{"n_layer": 13, "d_model": 320, "n_experts": 80, "experts_per_token": 2, "d_expert": 128, "d_shared_expert": 128, "activation": "swiglu", "moe_layers": [0, 1, 2, 3, 4, 5, 6, 7, 8, 9, 10, 11, 12], "router_score": "softmax", "normalize_top_k": true, "routed_scale": 1.0, "balance_loss": 0.00671, "balance_bias": false, "router_bias": true, "init_std_router": 0.0117, "lr_router": 0.00228, "n_head": 5, "n_kv_head": 1, "head_dim": 64, "vocab_size": 32768, "norm": "rmsnorm", "norm_place": "pre", "norm_eps": 1e-05, "positions": "rope", "rope_base": 10000.0, "rope_fraction": 0.25, "qk_norm": false, "attn_scale": 0.125, "tie_embeddings": false, "parallel_block": false, "init": "uniform", "init_std_qkv": 0.0221, "init_std_o": 0.0221, "init_std_up": 0.0221, "init_std_down": 0.0, "optimizer": "muon_variant", "lr": 0.00431, "beta1": 0.93, "weight_decay": 0.016, "lr_head": 0.0074, "grad_clip": 0.5, "warmup_steps": 200, "schedule": "wsd", "decay_fraction": 0.682, "decay_shape": "linear", "final_lr_fraction": 0.0, "batch_tokens": 131072, "seq_len": 1024, "doc_mask": true, "train_tokens": 1547000000, "steps": 11803, "dataset": "wikipedia_en"}
Below are experts of layer 2 (counted from 0) of a mixture-of-experts language model. Rows are named router (the router's row for the expert), gate (a neuron's input weights, with its number), up (a neuron's input weights, with its number), down (a neuron's output weights, with its number) and show model dimensions 240-319. Each number is 500 + 50 x the weight over its row's rms, rounded and kept within 0 to 999. Numbers have three digits each.
After each expert's rows: a language model's description of what the expert responds to. This comes from a sample of Wikipedia text that the model never trained on.

# expert 51
router:446492575440560504535524452434462447530545548550508542513516434442544577488540426567575518425498548441409566458499496556557522450603565516480478514483504552468568489503505519535503514496474483493464599479428405409512485536439511502445409470
gate2:456489482517460504560521430443461470464613485433518580596523549508514499564521491447451468414443446470549560603577526535515530451491419536478489459498496546427456483587401488549459497516535454535490533533403414555403557585444432440528555485
up2:504483538512440554509531469475480479480574476445546550563507521479526498488522448458502510495427425504584507580585509549531505502552478571511458502516476522463431504602438490511406498518555472569490532509496464508463562580478450421542510527
down2:564442505517455483479617498538476543491534501497499492533420494429451473527567510472419451455483562478498478464491536612456450497523525433481619484544430525510471499511523465531515494454455503471503456451611596457477433458505512504511517559
gate3:555485493467568440519511519422578490469335489519513438512476532438572420408462483479487376493491437537461525440514562434560526514497543536430486527471494600457537536476498413579519466512466594527547485497410580570478364544500601646467530467
up3:508443557534478565483526524602441439502579495509507509491539480544480542549373584509500552481486484484490520506455465472459414547514514477605556453486516432512448439531558447500411538503455434495480545607552487472546565542470421387541499488
down3:449449514473529486569486436410531518403580475511520491566582495390488572530604509537536467502517525502528446586446462501465491513400498480466532526446579476535544586493479480465512430523394416511508534530477387482553574467519526518513535513
Description: Digit zero

# expert 46
router:419480469541524477438553503495478579514457607505499496487461485535535542513607479583560464554543604534504502517508444498532468546415428414471594558442491516418530539427471534575462438515434564463498596461521395494534465469482498462492583547
gate0:501454509536494422425459570566555543560514475503392445475566614549534648474434466503549518495489417511455478522417486519450564513492460461538456433657556486586539525529439535408478438475407509566436544488518527509533514423535425501485474500
up0:455515442488585324422535521458517448538487549504496530503472550489570478552425527492480493563431458516541544495542519480543504432495544566461450530483464357493494498534481484509412483559446405471476522429511551458537380510566535535448442491
down0:417565544578555345505557460456518428560426485441570537554467542526446496468473415571543451497421445530496531523530481468528465413500555583477471459486535455482470538551529541423421613574508530512502563426451533454484460452516566452479431608
gate1:492521521511501554517477476520375533462498547531486491458521494530462529431539447502516385499491487593492509560447478495503526535431510488378527457427458474450542535494484534543520528464529524536498532585465485448478601504531443554501522553
up1:495487454516493502508542483410544500460458494612465405474517527499508406490498523582479527490466521526456507438429525488583499514462391489492539528543584547436439474492491513508558493475474449461482570459444459482497440391497512414484513583
down1:445519540512436541554529578546503421463521436546453479459453543466592503543515527568425544473449484467461507504485458524541506507612498554521515529518548483552512466497457596486602516573501518514478586428406380549435530518508524517526457534
Description: Indefinite articles

# expert 39
router:557495480480501484554517459507448519452559557445635582586479464425543508557452452547445547396547534441524526464479525534532464510483521410487434492501453461529535506479502519592475469372509479511467469547368380449514477486585489451479572511
gate2:444463517497566438514496500427549512484547539461454482522454416493599498536492467416498598531414428496465462407459427554529483465483523487574466402460521533522505491374565392507488567536496467528553539519428470466424524491571487615428541500
up2:467514516509489452471523501463524519463535484471490461513471412551598489599485454477501494505455462534449439459434463585605461493416481522560436418418531467570563525528536535461464496468534520454609540493448512513460571445602517540407614526
down2:524505501478615596531547501511502397502651526455552474588473539488433530446499464493532466432443561503531431467541546501519591428465473483585480414511491546517503479399474517467419512554479435494515511414468529404512480478532418540501579511
gate3:527505503472484497513467500481423528497542550511471554502524586581433501594557492595512532413461433551509405431464537514484561549492472458456521463459475476507481472590515483485464507504547511572378531533498555467469575568525475462474483470
up3:556521505424553475492489440477447505531479553459510521506509542494388544535553516572475581462464434565467504399415504483465607608418483438466537504421509452500431410588548488535537523505406481462423465509458497493422518526497414460500450526
down3:497514536482556616481535502525465455514483588447477468557472471393494519541383552566440551476516519555445517451536483367536493478527512536463455524510510469465496443494551533482474477483496434511446496511414507494499456474590492476503473544
Description: Space before numbers

# expert 58
router:550476558458519439533564442482438573569527561505488492536456442455536503552575449570566485531558564474475531472522451542573445475516445561436506552414435551572467552492436516506445395580446540533504567399435440419552484467480479447435553568
gate2:543464425538503519564445482553471440630396543447515523536498536544431545509443486559447519555545439507403500573545476532426479474502495549591467517450545531458505542489532497557466536479499467460440478520579437491537566360490548538597565460
up2:450515522554494527648554531503606507555464489395492564489535429475489535486498580407554480445462525491512520576489402532562491447449552580504575488516577561490451526456459552438425435539491517406503452490535489426529617496563471480562412530
down2:509509483514503462496510556563641481527465526537560396533574494486428555450509543417611434465487415471490495508495486503552491555494487537535525462672547380543545525488579453488459427520523507475414633458499455357437571532454526436526425556
gate3:551578505480480498491486495514531461542564444499469502516538472525521525367459625441572576517495482524542460575494432542521427443498551522448511446556499506529523502539570511491491516526464387474471529462521522522487503514528495440530555537
up3:395429501485515425413491456479509579430516516479523508527488510505534421631492487491537498435418443527516524487488560551484440488446454529488463556486523566452458536538553459389510384399590504532490464513511547535463502450547547563528408460
down3:441600519458435566457528529421444511505587493520531553520592441538437596527537549479498594479473443424478546569526468493594480481563501481470493424529527529479525509504490577491489428454570451572480530455438445506506474500416452523525527554
Description: Split rare word pieces

# expert 57
router:446401441430439473473494497501558490434496412493474424605524515472511544551497492533387485507513553572505598474464542453551565378504533431439448520587595446566580560468505468481413522497448520495415531488494479457472506462513541421486484510
gate0:504455534538405506453480494477471441452489546493531481463488536487629548571534587571512481479408601525560442492502535508576563504512523454427448539416469465428564505428510434426563538496449555521476448557438433488520514603473493511514427511
up0:521523555525520538510559511479511414515527427518436505527476493478484467623547479545545534561505507643516547418510487495501505532566365552455465480396486527534496550467443468530530429524462505450426518539408452524453519536567477503566496464
down0:530554567531529493512398561558497492522520499509465543400496460496509501538548445506533619595570402557478518417416548538402501481463453586541542466514483609503455522549552565543583435493500478395503488464395466498451485516608499457504514391
gate1:569496556467539491471561522428558480545576538555505571567471462477477594427471485513510501529513464533513484492523524422568483524466513530520483417567506468471428500504460504549527489339595461536483497431530474438496540457526514581470576452
up1:446408602562509462515554525460500509435547425502528415566514496479570388491438453543391515491505491568423572516514488436472583596523599434477481510496421462541551551591480526510422586445433512554495455574417472521546392511416479495483559454
down1:481511475499538476391520562515557449413540495401509498495488562538501624498448415472439481510478539454501530493439467519483540511441474413493412511499510462430557520557519471480474519597499442464548417513468514506544443507459444457442486506
Description: Short word beginnings

# expert 29
router:566451550396493562527494484446563578497419554460441466452487529447445450522525483473537518474537538479439537600457627588518469495537453469518506521503359444541531546440468386530393456543468427453488496478517511394518456477469539467568493482
gate0:509605537504552483443559420544496500449434489437568609584588581483546451497481492556523498500443470491454582380574561485460503585455581499422486502425539501454569551504532597525568548386517472499479505575486475519479515548513525574492503533
up0:526457437416467535539467553493478495524497529569496481407513480592476425558420515453447504506508414462547443595551527433566441453502382470490534476518496519548450455460530380520511460594464587498513458447578576558422428496472509425539525470
down0:458508485490511538404519462421478408498565442496462558464506451574472471556457534513433434554388453470530463503534562521466540484499440494481475542622513475519515447380467489407552476560540580477499497544504567565466561470426465452449524583
gate1:519501500548415524496489437568406480476490570516476558518545465489538557448540453609521585472488462489462467590474500530525470412517543466460477515499489419498495502588467416455489561548510470438537517441533546492468459469429470546464533468
up1:440450478522523418459538532464530442608534536500554573473463437505551453558489564477478489384464515412590505433463483483553459543558411456563477504451451541491518459439461520520396476581475597593468532505522529618412580590558481548474465539
down1:431532430392519485466425526511534488597416574493463464463543524517557566493500492506411463398479405497502522527536547453595479387489454492551485471430524516412467431511568474403462458525568501372496557435455470538521473500537517587452499537
Description: Quotes, symbols, particles

# expert 54
router:439467560464522512430489475468451535421486500386489538501561485493497586451478452431396494549424416493476547507550463476514490454491550396513513438499474494457512488499487535526531628510582453432412548472496510521408554601439475477464480509
gate0:478486509555487345565524489494470518469454485526505594503450396494448484439385490460532444566532475432426535455498506404477392578425436524550463448529461490536481469419542516384567493516483511507511482488571490507486549413471477436430444463
up0:490467513511504387492534493455512477438404519532562461520469435491494489521504495492521490534509484563433500520487487411456452511417480494515519494522489563509451481544580439502573510557445544624550551495548508517550594378466496432390397474
down0:468506488516491484485517546411451471498548518533428389495486452515530561530466474546506524598428425480529440513461463486418534465442409616547529492532476535511497531502592485496536547467452491512498599415455552503488544491582575501391480496
gate1:520561504448513518519502503461482509534510489548474451494451508597533509455466562486541599410494396567572486568477465429461466354558533450543468461485509430488442559450514498572512497531544501579472479534471461496512479383500489538536548564
up1:510592494489495576568462447447481567516538473538529495468504495511592478476442563500505545505453417525507478562471506420488508402553557434534456438490458474507491510495527483610469511418535531637511494530411456549470587477491526562542548534
down1:613573461552419520455459516588445493489510567473483416537497493490481554548562472516593490520473476509490513582448488553483496464530484541543557464430469520426410521570542523522510449462578463521537592576597451512557505464460466505541496473
Description: Digit one

# expert 24
router:588496546407537482564554452458472529489508577533492512547468407513550505558517444563573503539546574418459537471509517519509461451515422578424514572417439514581463543453442504491475440568440588509550522474451457439572482470492516437460545561
gate2:453502479578499560558440516502512523518503455605459568480526523418492580439506549555544509594465503409495590463438543546479534542512543554492463520502475462501444489536598525502446513468512493556443502537499383486423501417593481598539484476
up2:443429468542516491453399509536467439502493491538483524481465482454590484551460547467474509612483582452539471488463555421424554579473478472443515498520510478490505548494437692518539497448433583461468505471511531490482411514473522528462581483
down2:486532549462547485439416503493566515504516528480436545380499476424585419531455560498532513607448600590588464494559479548436540545482560420567515493451490516541494490477402519462542510524420540466421537531516589550432508469571454523425465449
gate3:537489493566470543540470579533566529502528499431565502507552527576387540478595512511515549524465534591506538504481468478467414483501503491441584491555501492595551450379497524428473555526518494491562481595586539496459431453525532408415476433
up3:579492542516502493477473609447507459553422569477503472531475419417377550408518513482517444606375533496492586502478479490551501465449541503447563483473533491553532467446564514368444522584388543547539503533556524580492473521524543539560473455
down3:514549509449395446586443603454583448494461399561493548499467461396462547561519533591509499570465512476526510437531453596654457480533523516438534614471495514540519514496573503488420420485503532556482515582458512578651494519526547455600480428
Description: Temporal adverbs after verbs

# expert 45
router:479589472488533456522401476375454499576492446533541523506560524426495443577463423520412494562492523487467559448561594472548512502505512487532472582610536559603484520540545452579478503420480442489521617447472510493464492544503532560475506568
gate0:445478536469503504517478478502518473583404516410549536442483480533475517489531501440501439443456523545456426601534478539432481520470481579540482477509537538477429456508545600549566556394479502350560501486539587455470491483496526524450594485
up0:548515504525489398605508501559521543566423492494560486495477529588434514501517476512549452528438480521445531463557481489489504546426509467565479484479505526498496472503516563462535502560421494476501479488480526491574466558459464515488629522
down0:551481574489531543461508538473489568533608477544457582510542449468565481556476534582520468482531474464481563438579502490575521545572498466467592400534507502403528475522552449483490508526441504495499488525465441530585549470465515468471502395
gate1:405533523521394506562497444516483502478478528452413493524440503454441537497523456511566495562489493589522521437490408468484575609544456505533525452555580571483455549556515598519574498478538434408534456469497415556507522485520472567460506500
up1:480536438535401508577479561554428509512517424494503470547509570491500421569523492509439484574479519487443599436517500496517530466439449509497456416523526522570544479518466429528545557587442530526488506501518473461453515415558523412413562497
down1:498579433536451487590486517564390461481496489462509578491502682518429489555529540499553444561568481436494480485479358544514488485430559576517529446502486591502505500487453428533473535556532584456498516504471467452381590395568485379521546526
Description: Word-start stems

# expert 47
router:502523493556486483438425487540537546475523297539435480415523539479518453502480501472419516553474495514566571487413474433528491453404555509525464374566465531492482537517522558504498621504539499536502448527531493522527511547557509516558470477
gate0:483456506547504507481494506526480504539417470538500512559468558474381467498460544463498597438478500410570453610534525516492561447418415368527507497571562434539468447418557538493507533481473505650455493556503473520486489564474573490526480483
up0:492518454443513507589535457414455469389484465557583434406575497534584580544505517464489490515504492570466540396442508517479481580689620586521491427452498548500531544542485546429438521444566502372526483460390525501489517440526409477468493521
down0:566391541536489497474539518526548600603394491515465537450406494555395508556534496504478585515469529440520574535486532514577474435464455528498489527493562542461517480507535454561502467577464493537380582585519610504440484433586637501530541550
gate1:582456546517477449497479459495516532452565495524391472506496421392511514481515495545562604454521494512532556471520501425454522470461479551576482517450422488477448595473529454361474526583498531501475490469535562543488599581485538506525480479
up1:578491534518505450469490440533505546462542499512441472523498430411540512511515487569567560420520496515479565510494524420446515486487481555588533522472439501459437599456522456398496505588468549542461473433494525552477559554470533470473476499
down1:423532430495436530468501514532466522589481599503581517512445520523472529528487495576416429568502543541490458536460497501482530556443531498465552561522557574494511508605488432588539528472456534557511490468573559475541463469545498445547419525
Description: Commas